config = dict(
    d_model=320,
    n_experts=32,
    experts_per_token=2,
    activation='cubed_relu',
    router_score='sigmoid',
    balance_loss=0.000423,
    balance_bias=True,
    init_std_router=0.0375,
    optimizer='soap_variant',
    lr=0.00556,
    beta2=0.95,
    batch_tokens=131072,
    steps=4902,
)
Below are experts of layer 5 (counted from 0) of a mixture-of-experts language model. Rows are named router (the router's row for the expert), up (a neuron's input weights, with its number), down (a neuron's output weights, with its number) and show model dimensions 80-159. Each number is 128 + 32 x the weight over its row's rms, rounded and kept within 0 to 255. Numbers have three digits each.
After each expert's rows: a language model's description of what the expert responds to. This comes from a sample of Wikipedia text that the model never trained on.

# expert 1
router:125067113087159091111126074156166178114146144095113079126144121117100085149028176086099180071112111141111162181146118143105084108120125168155087166188153175118127177125112197205075119129094155139087145098154147174119100122134086128092172112
up0:107129112102147156121178127126077166177164135118154171131054164139073098140106107121133078105121114138133098140140098104163157150070098110112082098123125119083122143114129157098189144144106095181150078108151145101137071127173103181163154150
down0:152053078108127104130135099123113126112138192155171159145052139154127159170098122091198118185139179108093186087111114109146169178131143104155136111140180098147103194114123119152108098125165136108154149150088116106132122103149023121155091171
up1:070062138093146149112124173135112175157158133109123124088084139037118137013138162037074122161125128145136155085167064139133137092132114167166063081159091138100118140135125117103168067087097071160149096076131131181163187127092141094085145113
down1:149116128094105129114117159185116152097097144131095171152113076085070079141090056123126115097168109149115114130159073126136079126146131177120112058099113078122122167065124123118156097097132091110063103080095187168134128130166133173168201149
up2:133079108185132047107188119070107162103119157105138114116133131121076104129103123124148145146120065153103110070108126126133192129121144173107085129148098086122198095095130154114123070193170077132160132138154109150129192143123095107154099112
down2:150103166163094123106154088123144110121149154122074115132157138176121117054103137136176126096157098121138176141132134109192072061144111154098117105080123126125104130136129148186098061110157123166168155137147090110167136167056070089071146115
up3:072125132164085147133224118155091099107093146144155107063167080143183121096113173122127101108196101180097181062143116080111069148108170152121084084106115141116154172142084139139100123136121117128173141132153134099124132158156144136118098135
down3:117165173115105101103130154136172156105168148094168162151107079108119080124118232136120108126091109089111142142197105127128143110126115166173136143123105106175167137137133173173131088172126132040068066194131131129178082067145163126089135111
up4:169110111113171131156165125120097160164094132131121113119125128109084078086128119121119174141145139111147137123162141128083158138103158114129115091070162101071138114191117098123159136109148101145105052120135145189196174106143059078090083104
down4:135137138050118135103164190138159112149100174133151095124127137090126127140109140146136074157163155153136113117156180112117071115184126154132135114111105154116084096141112157164148131162144118138131153112167098108052146188145100126126124094
up5:179098155115104078132177172081153101195148134159121120192123134166167109101104141110126137150121075095150104084122076122146107093159128139078170127180066140105161140085083104088144146098105139123092032092114159131105209113115163113170137129
down5:080178188120131084101134116139162108046081134118068099138105124181112167194155142158109152118176055154175190121142124148130184115187160175108120102161143139163093040147069056076140168101173132124143126148176120126203158124103186174153180169
It responds to: Line breaks and first tokens after headings or new paragraphs in biographies, such as After, His, He, Following, Early.

# expert 8
router:148106122128171198132136112122095170134144112122100129134153167153145186142116173085144108156140067105141139146100135149052109149143119124130141147146149148151132101112095151100145106179135143052121119131198090149042123126135103059115098214
up0:121078155126216099104153105141165137117133100105114104168120150102170147074172146099121130107116111175152071058141120112114153121149073096154127140069112123114152113133137084197083102124139117100117101124106170111085160088141077110171112117
down0:114210072121178146186077147100112110080146163098122196136163169123109186086129133122124102117116137103141122080120128142088121098077170149120214121142114108116097137118076137151120133146164087113130104142115197093117118073143147111134099106
up1:160157153150091167154087102093105167157170140155145120153155155122150126149130099118124179160106140154083135116099119145141129111150118166106128138133128131117114114145105161100132061131118112135144179153125156133098088109135088154065111108
down1:082098104130132045099118153057154163147136145066090103163126101136183123146106126103137148125110185115168101158097065156118123084095136096117095144141137170091168163171108079077060133123085162111116098086168075100149184108139157114107106117
up2:076110132143103143135077153146173108129128138107169117067155167108198133134194122166159164119164102152129117138145118111157175158110135155098150082114228106093036130117135144077133172115090086104084130153136125093176071099106090104153117128
down2:151115094177153147112158154106133167103152169119137149080130092134151157109117101148028150161109122139145144117157109163090155177138059123140141094086123077154131158119167159107133088152138097086171109117098154105151116155135142106118090173
up3:111103104161112160090130125129177097176101128155186127155181153127092089075147117086146112137191149089137104137107100148098160133135082134127170163103138130110138152138114165127096075094079088078143108174097100130148125196095122139149173131
down3:111134120128114083130125168166107083115185104082132060132150112158084128071074108104098116099130108115132150077157114167157088109156140122157083123152105073078132129108146098107106128121133162139113114133132222109125075135145149178090123110
up4:078079078149044123125123152119120110107163091121137142125121102112121096127119229060104074153122158143164127103116125085154156161136081096100108161132118193115165075149153162100150093152105124120174202075240098171139144194220167107126123116
down4:064195182073129067111088120116075172170110160168140068121068113135142163164087103158139156118124112149133123168117169077183121147101104115182122106120129155163086156088123107114121114101142146118127178176125143144138096107126112108153108101
up5:057131110096104124131142110146078094142067116126188155103154099109066139141172116104153121155156108111079135077069157137098163164127117139114081158079171067113137105135120078131146120092113130105101169112112070095121190109139113068149147114
down5:125114154101142108111123157099211141065152121194093102193193109094203126156111110124104067072089128118092100080132140090155145123094130106133085139150169142147117084127124115119148118110134121099140141177133148125107167168110169128119165138
It responds to: Nouns naming institutions and government bodies, often closing a proper name, such as University, School, Army, Party, government.

# expert 5
router:141130155112070177113135097128140144133091117156105112104141093164146110155120129110114125123090135196132181056201199165093133135108158115160087135159103086167136102114091128143174163062077101052102140117174172135169188129116138111080129167
up0:116119142099100140126102054128206057136170104161143165090171133125064125138126082106102132146089222148136190132180157063129164149132176146150177128128105149082128066108149101060184104117096062098161142120181137116177138124125130147101173139
down0:042105133163116050136068090103149071159134125148111049063133096101092105152171087080145104133119074098107187129150174122131125153141130121153114115117060103187122137122141087142107109096079092100159145121102171122173071092031092127107091145
up1:180082176139114108102194152136131089122124110141151204142112127123149118095159166115090112109107138114094145168145137096119136101118159144141138113069146129141136163106153129065113098121118145069120115102143085132171128173161151166157166147
down1:081121080095077168133184149107116108121150155101188123125103138157112105184173113135060171100148148164121134090174091105133170108204172076114150119111075128129152098110131143113118143111194129093141134123098124114156171173198127086146175147
up2:182167155124142105088132148071171119137112143237148117114116086137125088125119156122067142131125121141127111098161088125142102114129169120109135116115103103103147125101142146115085099155084118131135161110169139082155108104080066141055107077
down2:146138141170048139174111112140069140098091109103100118096137118074177151127219110172164109103119171118150094120131057126145089101164177111084094133144116156148084105131092057131109129197172120142070199134132121121124062141121120158123115110
up3:133160136141115147131055060096116096164140128081074118128118118099106082130117099142122163107115078212134136069171135114126075157130143144140115133074123097153190147088123125077145147084134067107086146114151199196173212102113136128101126188
down3:108120121138163152149117116152163215124147115087134085089147161155152092160127154164150101133109160189178121121184203122155087172101150134133140097148168124168115144096150107148135131122143153147166172123167110124073106063160160108141127199
up4:131132146114070163122139114146177168047147119142177098137139088085148113115133102107137169112148102147130155154118114073122084128130171133080109138144139147137159141158157223120110153078089152171115167127082140176102129128122058161088134123
down4:158096158126139103127154140145095121113174111099110175169135129070143146132084120145166130098171130108132147145086128143111157107074099128115038143125162110134150151070117099125074134101106138082145156131184067093147129130087124077091149187
up5:121124150101133138076106113109144101182113118176070188130165109141124157118137082163158135089137111170118111082150125139157115080099185126199118181094124152165148160143153058126138194066127103086171116171138123120164154118080082131171148126
down5:174129127140165143066216116137160166195143121130090142126127053130170088105099072131127135141145116122088159154065084199139148103087131115108164143116092103130138093137122180116169083139117138096146107151197141179144120224149146086123189153
It responds to: Concrete descriptive words after the or a in physical and geographic descriptions, such as small, black, stone, east, surface.

# expert 27
router:099120138124136166151155118142115124119082193143138104193132163154118108099086112073076082137096122102119090133083132138117132155122131091132161104079175140138117153145180077151079163179126096124142088111108130121170142106153054164172088158
up0:180144101174114136150129052131181107101104147152156118133112112122076128201167120096120123123104086162110062098165165155140151140111123075173085064132140149116169125092102123147196090177129093156098158168165119152117110104128141158059121181
down0:131135110142138130175117090128097112089109159110138202143154085131123065139097108123100092192184157191065117125116154103143105155150175107176125113100125088133141155132182080181129076119119161122131122063114129122133125127132124159087064099
up1:137143157105115127139117148126215122081137129103134133097178158146140145068139134104129167160119114156126141136108097164123102152107123174136150070120145160075109129129165147146124076124104135159108111096125147134179123166125150125093169135
down1:117062135137099122132125170185125138109094133088202149180127076166172164101063080125097184105123109128132144146085092105114107131143093085074117118132136125109106146103118112148154110166086160109161173153110135200133136113098123121114061059
up2:156132122164156090124103084130069111105108123107100167131092179202088104107152149053095157170139130135158148082160104152148118127139144144143134133092114146170116142130125065147184109142119106201136161133111118110130110117151181156190079107
down2:134117157082102103138132147141146110119127119132134128175132141129124105140138111160148138112149124073185150107109141109076115149149119075137099120107151148090120116103130055124136110106131131120176128140136137181078129119078133041161102153
up3:109158087120071115177147104114184084102098122095129125183103162168104114156095120124103199102113112179090104133082140140090119160101169105122140106125122107172094119065165085102115089095079103110097135120122122113124115139127102110107148174
down3:128172138096109164172163122110095159138055168142097125066153127094133159153114139127149082107172120116140159145124150114077135147109138127173134122045095130118152099207119122152212148163165085196132128155142115149128137124119128150107157124
up4:120142138154145083105128130126111136124100122133165127168133130141107126119126085147134133155143129192106154150139171092152169145126141195044135086153069178098094164110112085140142101101064132169140105126114050128136118136136158103156114129
down4:088106087182153112095139121157126135067128115148133138109157083135153144093100072089100123113134149143117097163116212103092165129124121179101121145106115059087202149144152087148090175104108136087129109072144087114100114146117076155126109154
up5:180165121181142127072157162173156182146127097085107084102081142173122169138154103172102169119136163102134147111186117082123143198138120097168151091107139150106134117150153130107117108104108104159192087149151145089120174112128111153152132123
down5:124146128169117095163098121191144158120105118171126183132078148121127113096143145127123132124111140117154063184112094129118129109105147154126143162108135137146147147128103158140147120094161080105161178107160150145102193184115157125176112134
It responds to: Word-internal pieces of less common words, such as fram, epit, ly in generally, and non-Latin script bytes like Thai, Greek, Hebrew.

# expert 4
router:162070142106135165087118184141093116136154104139126140135143109135104129155073132156097198116123112124108194251129106122144102099139117126133147151141123181153149132083123099183099155124106205100070174101151145199144148086176077178162139132
up0:108172136129107140143127146161114089135132132104071172176182108098137117113167155127020089158103051172152077133171145147127131130125119127156150099118129158113154161129101153175159086115125116105082161113153070181135136167127144120117086184
down0:106130154133133176114135110123130153160121085101139112160107110144185130146123083106131142153125168121130162114155122116114118135126140149106144127138123132168127102134147123159119188152094124106091074097089181118131158134169084152112117142
up1:158172117119131128121131115161128134129125111027090113131102104160144169096133159088119155178163112146159133090137134134144164072136143138085062116096171160080141115184167121136164104133100139094121141112100141104105142137127125154120084089
down1:120107144124172138089103168104202119132164124174129127130190165102174135178117094193181165106150114142131127165117126115191125099087145164165176180166088067089100121109097131166134129141162099153142096142048101085135064186096115142148117138
up2:116133126121121086118104108142143082140110131114119136142166108100181192124142145094072101059108063108171170126128183180164111097106089088160171086170129153115113160095118124156143131094094103145079091106124141098147113183091109106122168187
down2:049133178184144162099082097156096190086155173137123080105135146131099128094106155143193120167125111162061130172083125096163130138075106187106132100138084127150095159054142087141144160070174156071140177118103104114108142167145145162105090146
up3:128105187096121169108147151132114123131085114111122097170176111121124095082182119128121158173149119185096168101148156102129124147160111117145107094146139136182096146106128142089127109104137125111118142166112157125142094160124193145075135145
down3:122083107162143074149131120094131113083130129174115156149056105151138186170106080138150122123140127100111124136104141073137124134160167119155154155139183072132141115088127078119167155103064129084146122074171117139109183087206110134139173162
up4:103127154149122138147170136095113143098055121151118164131149175119136101131154141054122152202139089080078145144146159130116175140110114161172144117123124165069064099091160090114068131141095124077094132098055158122102146113131095133150133192
down4:102146141164065136082108114129087084156141089151130128202110101174092107015182159121184117133143106096108136126102120062173119181105065162159115077152135112134074145115137162135189119150153114106137092071168124123137147108156171112119140105
up5:148072134158201080117158095154138177096150136111072186124121119140120181065102082113169118139135183080137132154138146132113110102157153201100146143125127095157109098101130143126176105117154109130074127096119142189161140147047129086136136139
down5:108108119150093098140119199123169152165084079119140127144071148098134103135145137111102103086126085134138125042092117081135091137085148105166152116160116141085122120107065106123114186189095131065138176180138176164114155163156086138140130142
It responds to: Table pipes, commas, and, parentheses and closing brackets in tables, filmography lists and election results, e.g. (2004), | 64 |.

# expert 15
router:101147123165154164123155112091137101091109112171171138135113166157077150121124128111127139155124206121090151139147132123178172133094149132189095135132166150045106168143133112130170106087096125224133149106184112137088129102103142122158172153
up0:101186133130086145119094084112121162104115102155159158127162136139168156145159152134134134168077170095131102081100136095117126135123096135160102130126175149110158138090090071122146158180116148107109171138173135065126105123058126165124111152
down0:121097103111101069178186100103178152067167177131135056137150103138128058091135092133159088129137143065111146149170113117138114121181160139121088110094134139093104114128187178148118125154129141104131179104122145098143147154124112123071140167
up1:109175151181116145093184135152180122104100179132088162111181102124131153114107100081169106121085124157093108129129141153160148072111190124067227086153147093093158136100123150154141103109070091115146137081173156078088146220127089107117123115
down1:100116067131119107134163157179143110087130111133129092162110093130149133101130157159220158155105147155112111139185170164097105146096133112101144036116145175143205102042089123064160141158137170117101051110170087149147117141154136172152134120
up2:127157165141135146193116099102120157094112149112102106137170161224120142147129095145104172135099127111082104081121133067096155127119113138148138135147112146092117094149103145155093124107071111114157149131138150114102188144143067144125147099
down2:123129122113158134128161101154136138189106112130195099155167111152178111161096117147187160166117121135097138140158071144112131206168138121162171139143124120128134208161142124176099147185104108144151107097130087160091096127129138121057162109
up3:156171153125084166108215101134160152119111109108131140129161144132127184165069178096136107116179192179094124144139127140145152181094171127173160114139106132113109139086114114168139153096135115210088147091173134133134179128135134118116115137
down3:143152184132118051102045136101147123126131109158067160105119148102129109068091159135036070177142132047189104146092107180067125096143123162111197141170112135158077087170107116121110149145115185125099127135149123120167133088093131089141182128
up4:074137140105144157133116130103105079110093138086114110128151093114095100099103096139086169159136114127132107092196119145154118102141160215167138100159106212169119118106174132101136113120094098092151178131170098157133131131095202141154141129
down4:143174157096141086182183095056104089114062132124130137170154131117159109145098114113113156158114152213098164156131151149131132112123139097091139170095133139160191156111183125097094136164155189167131150082112150132082159176070123115161118121
up5:056162075112163121110142129105129153089065120067137094116131149177149127097139113124103145181101107149100038131151129140155117099112089130139085118118142133154092121118081159111132075123077121154163094148108150171143064134131165155099134164
down5:167138102090185116065111107120131116156143069117063129153156150127129127104107149164223161075138148145145215107158130141133175149100150069131090125116122101121161155126147122076119124109128128148081145103123172148085121144151158135096156141
It responds to: Prepositions and participles placing things in space or origin, such as in, of, located, built, founded, often after was or is.

# expert 23
router:087100166133080140137117150163123123190173182151147133139110119147121151135125141146094178164120160106117172212140093086128125142142121093116145128090139188091124161148151141184142093173091127106095125107104099155160139099164124158138076165
up0:108149193130155088131078123176141164097140176093071129081117124119126149052103100143126097177185191153098104107116101149087120159166168117089137189091071154108179091128146126212154117159109119151108113062115128098178113148097104096177118177
down0:104151135107093046144106095184098141121150149134129102144131094148122127146077168171102145178139091137082079097164135150193085150058106163128141153193146137164077103167173167145111170169150162158172162127096126184079126124152159153136140134
up1:155149118159136143140170115170149141107109145114158087109123072084136212116113170135152187188108178109139114160130165192118102114070104085143140138119123109125097098110078116107115176156111087127150101076145128185190120158136176132111112129
down1:106084080084162083122098129088114127069125062130110152126147141152119164167158141055148110119139075121151132145107124132102099100192154150146139167184117153094185115150183073125076111144104120147149176114074139169116127107137146155138106137
up2:121118118123118090122115127180097086158159101107119121151138145116094108127121103055149149173099090125121164122095115101137054106116118162145106112130118129183135068124150173181142132085101159142054085089180137176147124214208161145150115129
down2:122148144141114132109135124116136093143178093192190154169111161150143122115148137115103067123125189133123066134172154139156124173140112171092090109141073115124089143082094169127120124091132163126186132102131137103075140120123128124168133142
up3:092099126152118125131144144120087128132167114165177145144112145141115142185172189107059136159130189100149092111110117134144117126134146136057119130117048139134184112151093179115132116156174118150151062106142103173114137088100159219131082156
down3:082053066103117119185159091167104162120136090054167147167095102125108067102144090137122136122074068095130208084129107088156105146081094157126122117090109154157162158103146114110066195103152066106151146132123076087135120118134078113182149074
up4:141100143135107127115117117163091155142133166144102114092144151165138142083143098097172072127117150113100139101068096128139103099173072114155078144130123167097052120217235127169152072122135085151177094131125075145236078103165099136080053126
down4:163155064109081130074117139112122172111139173164137112117095113125106133112123140150100123097072105136117098160142104154119119092143082122180149119128163137090112143215082108137096065115180130071134139091077185123135121176137135148108124170
up5:094087136094111149174111134128155142125106148164114123166155074200106124084149159076132159118123119103136110136148091173116151123131128129095119160059127108087155140112150131159101135033167107127101126086097168190099150154126116181144128126
down5:136116173123165161104093106167095195099154170075122122174121076057150056132122153149114121156073132135111157119085049150091094176128102097117103115131131073117132167139124114127186148140142109087157109162085147139086123109080146133149171140
It responds to: Line breaks ending infobox and table rows, and field labels in politician and organism infoboxes, such as Preceded, Succeeded, Phylum.

# expert 6
router:109128180148147181167146132129148146057130116129118097117116114137134166102129148180036151102102205176163129134141150139124121123178121111161134151167147141138105104167154148131152043106125074105100161162101094174156167096166155137121097158
up0:089106122168222155144130103117127116128143109147175145097161116109210131154153085116148126145152161115125147138118093139156166150110093141076078171205138105087115061120115171144146130104149159109186138140136150122140101081145155112027082111
down0:103144161136162114122147144130108126164162143133137152096149139118135156070131085133134079102074153119140141133115143077113176148141092093163163159183119145120118114121100110147098138117160099148120188109121155165067116083104136140130074190
up1:082150110122139165160183173150163107072171117117129163124122124097118120128098146079083155155082195162149142109123142094121122116150116090138087086169133125134054134061105133125119126052137174133150135149109081127143122154194140156111088124
down1:181167160142104165113127143156130118147116142124122186111186110164150169168103198151148141108130162143148155146155152114159150171161148109148108190170197182167078183209129208122159126145125115182137145122126141175087124120105149129126153129
up2:091148172103094081129079113132152134114106110149191152149101150091129089079080142124038120081132104204138103065156102198101139116130118108136175141139181102111149063218140141071146149105118177112196143125118167188136137181116144081159064145
down2:127062150149156070119156117171096182102098042128151166131140128146140139123142180076138169121130161152151118172051145142147166110121124119114147120119091071119136164145127159150174157150122172108186123170108146121165122114129091145129102149
up3:146153097149081157123175093135184120093135073177200117127114165099106080139161132125090146153126115133152173093083115195089198136085162146111099147142135114155077093148081151089112127125137122168110149123122139135109152130144113160061115082
down3:164109056139100125134095129108051089130130040150143173139133140181111128111122115150106114146133124107116120113155167153073080101172128122120105085148137093141131192128093171156142121089095095130187149086170141116130111131083071107145103158
up4:149120139150070104150106080145153117140134129220110147068134151109207228158183146124108082143192098089065155110144127103115167122190102127155109177201162128097140084131175136144092073121134110187118137160163144106178178126140134111148157124
down4:130106117079202153197173195170157148144180138159126122181102171112100164123092155129105146068179122126112110146129123138144117148191166114117158096164094133144132182119180154157155143144175146144172121127147179107106112191178109122130129148
up5:142198171197168122096107074103108106124105068118119140134095149167104176126050122078081163130101129106117118093138058144138139137123147143153142139147102149158137123128092089173132072140117120140113088152130089139103103103099149167161115102
down5:117149104114210169136163111123190134173169110067136118122129151083156159123092177120143104200114144131194085142179138085194109111150107155146124123127143154114140131134171191141114111155085140153126091158154130196090135123127142129108103085
It responds to: Initial capital pieces of non-English personal names, mostly Indian, Chinese and Southeast Asian, such as Ch, K, J, Kh, Zh.

# expert 24
router:094094115069169134207195142179099121149098052124087136102169113086156100102119118186083188099143119118118117101111122083106125058193112181153157116147145196123161106118165110130118115135109190130166119131149127141084159156134084133129136102
up0:106132092102163129102085122119173103102085154112089151137177112136158108118151133168111142155123118124116131154165207072166162167151156091091162111120163143121174109097161142121145110121096098114044130140098146111134172075194194110078067113
down0:094120118094119107159122047131140087151081196042067122146051101124173135111126121088153135063156123068147148128131102192133125133150115136124130114110124123102085147110137127120134090166167058129076087128120110133141123139133149085121114115
up1:143123115142169146068120082101169119102181078079127120141216100107103149154124105138140174066125099105206084089072093149105121112151148122112169136118170135163171080121168106126141125122121145184159112155099159093130074144138173119056077072
down1:122127130138126129082185170115115180136120214138115144112101151106118135129163114151132107109132116156123126107072133161102136137146138129140144136181106134172134078139166137105179068100111152108143096192058169161086133147122091144066088183
up2:119097115114132104124140078149136116124087097170153145163155120146176115113131115132102136120092134140168087083059101147111114079184106096133140136068121124153096115149108107102085124085150091120142149133175169148192111186163142165087145136
down2:151167146107152173074139137119082136064144055142171195140176132166181138116131081026148133183172123159151099172154157111121139101144135091064067156077102177150118075102115114094152133087151140158141096134113168128152131112070158139134134101
up3:151122170059092160199140147151130135091147151091091114085116131153088121088144102138081121149138151101114135051185148070078145087088092166176099151160111091145094125173076081095087116100135067125159147137165143107118196146177127080128182163
down3:039181114153103141122116135123131079181154142144059160142077073115161138130116114124115120074149115107180114067079097118123154076158120104157125121116171100175148181125104166123121092099146148117126136157129087117100115097095113195112103137
up4:147093098171132049209115162119095155051035153155185138082117152083133112127128126122121174066103132164169098099158089191095099158112095054075090063148134145150121104176108079140106140074109178119146123141141177147081049112130115120129146216
down4:155161187188128164151129122063133121146119107118114118081128089140090115157090106143150144197117165120106188160136121135152143124172172134144131113168134194157103118200128190088087161157193152143079086174130167114170129127116085105153114152
up5:130107153063180103143130173157157110180099117132089118159172129111145094136149158073164097127135141151074176098164054165121131147173218111094087142115108094083113064152073153050143138130141103150125114124140115154105104202121151196101148200
down5:095114126104143126127109056110130122138111140100077179082097052121211065165123120145182116153162099204091147129103150089180082173072182067141159062217098085150159122163147138103128107126101130135109155041121097074190090117109094172100113104
It responds to: Sentence-final periods, and hyphen bullets or line breaks starting infobox lines like - Release:, - Recorded:, - Location:.

# expert 28
router:155122079192135169128171110145135195113108157097115149161116122132117169171110134113110109099130064138059092186072127136126120099139146169129154106138104156091145129104041140118111121115138151081185154162192162069155073191112100142128163112
up0:140147078190116167140189101137150196133073166111145106141099114083146159131165152112103097202158075069110110089095106193167102092191126145159115145098115163140091152093087144081147098124068124152072123149129115080111115157144099103184130138
down0:075142098121168091168118170137123119147089171120120101105148193131146151129094189102105126153149079109144133156141159159109080120074121128141174170176139109117117099097128102112194128148071132108138167169071189112108159172146107145205109156
up1:115110122102093157152083170141123128140107119148146105165101110155090133153180136087165113103166065125138090084122142150170104149176146141104073148071089108128070128157176183103174056122057143044136107180200115127128058175079105185093173180
down1:165157106155200148085129074139132131115084113169112149126146180150138178184098126140154133125160163119172121103112149141156117173137104155098096107172140115130128172155165146070124109163147080148145141096179161140121172113153144117152146115
up2:105152195126106128071135081154125093121066134130122147173095167152119133107218088142103113122096157153125118103105170137133037129178106138146155167130094143086126098122162101117133135153106087137162082097135194121107085123126133121104191127
down2:111122199095136080134167177137106092171140114138123073162142126199181143150110123113137104143148097116138123086110095126103079114132085138123123078137084149091163172147110112120137157143150081105153101090122147082191179106197105080098098112
up3:088165107160143151097144135147122137096147115115144133210148116140115113145140163141074116106098104151125119165136139146061156161120124103133131125161134121059156125150130124155091088109082104119127095118119151115125158192108076139218119187
down3:111121111176162148116114120128130150152116098131077146120143138107124219131127130139104197140110106191121138114237147079184119106109146161153130180127108124146170122106090130142072155115153093153112190153107142099170099079144147102161136130
up4:156083158146183169164127166096098166092137179133146138115134094166132197104130133119127125061134188159130127126103093132110114095137159156146103099166127153131118131099146093145095084130179138104137149156066156066140097068130087114110164186
down4:078155135136152155081177213118135124185139184128056132103151144069132122094161182179112185143145117082173202107123098071143178082134160095162196170108159096137151157167075171139110109087066128159157141095168115111171056138137111130086159075
up5:130104178154092110157110051134132113172127133163118102131142093099104151115179170177121066155124196145080171159114114112073151168153125061128138155161085139083123128117113129073145107118138133115091122151116091116088131141103157105089121112
down5:135113094125094115111036025162144116087057112197130143144141127115174146109123119125143124145040125183115089152094156132115188074145105086134147090101102136105135130220131156146156150107146154139140091163179110156150080129061086195150150084
It responds to: Place names and their pieces after in, of or at, such as North, New, Mount, Fort, Port, Stone Mountain, Portstewart.

# expert 13
router:175127113144089090164167138089092106139044155122154138125184129191148134119123101102163142068167127116132089132125102190059174138122104083112115146087121133085112206091132132154105090119164108151109120076099095060134184146121082148087101094
up0:182150155129152086185140083107108101133126166116143100103106022114109120143121114148128144136092145075116124081151086143116134092104092098148042138111090140120103162127109160130084119135121113129081014129116106106169143146143153046152148144
down0:091170105151085183164162120104129100135133066106051108127089141110127202117166089106146117138158138165101120095150132147140161160119059087121099136122142104128110177180134125112087136106148144168117122171142124117114111113123126152102064186
up1:135177082083127079100108146068156090126117085122154097136156116150107125145130145168171155141121170087147114082150140092126128082136112181132058149125047118128113166142111048131164097060112109145120132098126097169151137132116133078123153132
down1:091111187113170095115111109126153124122130132193087087085157147181107123097091129123143106125158125116149095106094121075143132168138125138165126128165185112204132119159134128128113126055116108091158124093148119140113144136121119150120143135
up2:124146154100130109120147125116137140131088146079156052058125139119100195141109162092135064133118175116166079029156140148138108128088161113082166139128119171107131147061117208138132140107074114074165167052118161098091095083177151146137143096
down2:120071087114165158143119112084165182117123173109104090158139164092162116100136122108176114092152164074135122113153184078152128117121134162129126138181114124173109104138112117049154118101183197158069118125204119183086108119150141126123143125
up3:141168171084107131089195107107122169073103172222114150118153097175146148113107135168125135136139109077114109053173117142063110141109099155047119136128110048142120156082056067134139171092131152131149109084112177135097128172099130122130127112
down3:152113173159151100155080140132121117186159104132126181117097173111070163155129133120040157141139166144148157120163048093153113135141146125149171205113112167102183128117112180094130143093191119146120102165115144072142122111099178157206144215
up4:102146166113120187095150147083123134140081180110135113142079152171171145138138150092099205107171111102140102115143080168113151067100112164133145172083157087087147097124101158102163126141123136114123113162141084136047147133097130182137164131
down4:104090120132134156146140158154138100123114103153077135187140145092172071233156052137118104142081126093137061123187171115234109092141102090149147125156151142078123128084117155132084092126092121065100118113121140123115142096193115112072157177
up5:112180093155156123148153119182085142136129145139136125116148119170081166046114129097109140149144157163167105083164106136096124130133108124126057169110101151103097178113098173156158080148066094103115096097180088070197123122103162187105112100
down5:130098138128153145155172123170059124145108101163101102128109150159101116132154086169121125140164110051084151085095112107122146104132092107123156105180147080146137145145179151158105113094171112137129163122163131110100181100153102088153128128
It responds to: Words in sports and award narratives, such as won, played, the, in, second, Championship, medal, Nominated, after a verb of competing.

# expert 9
router:138081089084114114109117131108130132107131109079133126103146120094170136112149096174163149109119161139128138176125136083193076195151129164168081146112135141100153135099210114059133094160109145176148143116114119157115102131158091171131145168
up0:116154122153139122171142078103172169104090104121150086158126084070151089164225099163150122151115169121169124056103060144157087128167071148145091170103136084094106117160188137125163106112143072149080109135160087081109162169065070087098136137
down0:123136100108122131104121134083106122169107124144164103128149149111076120183145110128170135076156096111137109178098072100139080145112149060150119161093202146142072115147144129125166107121119213155069101084139071136081165165122169186136134158
up1:173092116121117144146102123181116162155093118084119114108140118188153159210110106095115093165135145150170171033172110195070113098146097159091173100172132099071153141127071128082145160072127063076123081109098140121166141154057106076154151128
down1:133096147155146197123079170102115125159071109155121194094121136165175164118101134100107120119134136092165144106159043169134163172080129139124160123169047097140122174110146105091173156112114115145096135097105136118173108107063107089126141113
up2:187120122139103118115122102148174087147066125135144157104121156096137071098172100135125151113103123094165085097102130174155098164195111162170113205096086157073218114158156069148123165169098076160127145125108139138102121084143170143155060118
down2:137122096108182109157116152116108118115106174125144113068094151099140139150141106164083149049164159198148024120155073100111137114155094128139167183138166117123161168123163100122174151162145094204134125088162106068142101186111155183164119125
up3:119177138143087138132162134164153121118142148082169082153146144144153147104174148147122093182172159147183064096163141121121198207192219135130129136130144126108175177090151146146164132120141146172068133132132163108116109173068173134097147179
down3:146110151142182158121103118138136104120138142146098111185166108209099072199131124110108110109114118129208127090156160142089150096139066070121083143123160144174169202138129099154104145130149131137119157139113101148168137062173164147101105075
up4:095114131138120171115095090120113178101145163116168094183113143210140129035176130130117105146124145104127154116120156153214112093188091142131143158124060081047179212141115098124076110138151072165151113059144125092096167110096151187134153131
down4:121113079120065112113038152149151129152147150114132153084166106147102162152126083097088113116137095135137214153100090078179142145156153100099089178076140201103111181129118116106154109145090129127159141105142109123161139115087186130126132132
up5:117144158141089189151145097155125135169122125138125095087124125143035128171120122110121163137170071129114094048139135113156160130132139166098096128101100147108122198125075170122102118020096093122110168119152103106196188112167157131111091110
down5:145145105086149149121208116109128128132107187073070115130177095108127194123144211128136134162113150091144119141120187111140055156171158151133191119147176166151148082125113134126101141206162118154046088158170059158105091088128114182155145120
It responds to: Common nouns right after the, a or his, often plural, such as album, members, players, series, family.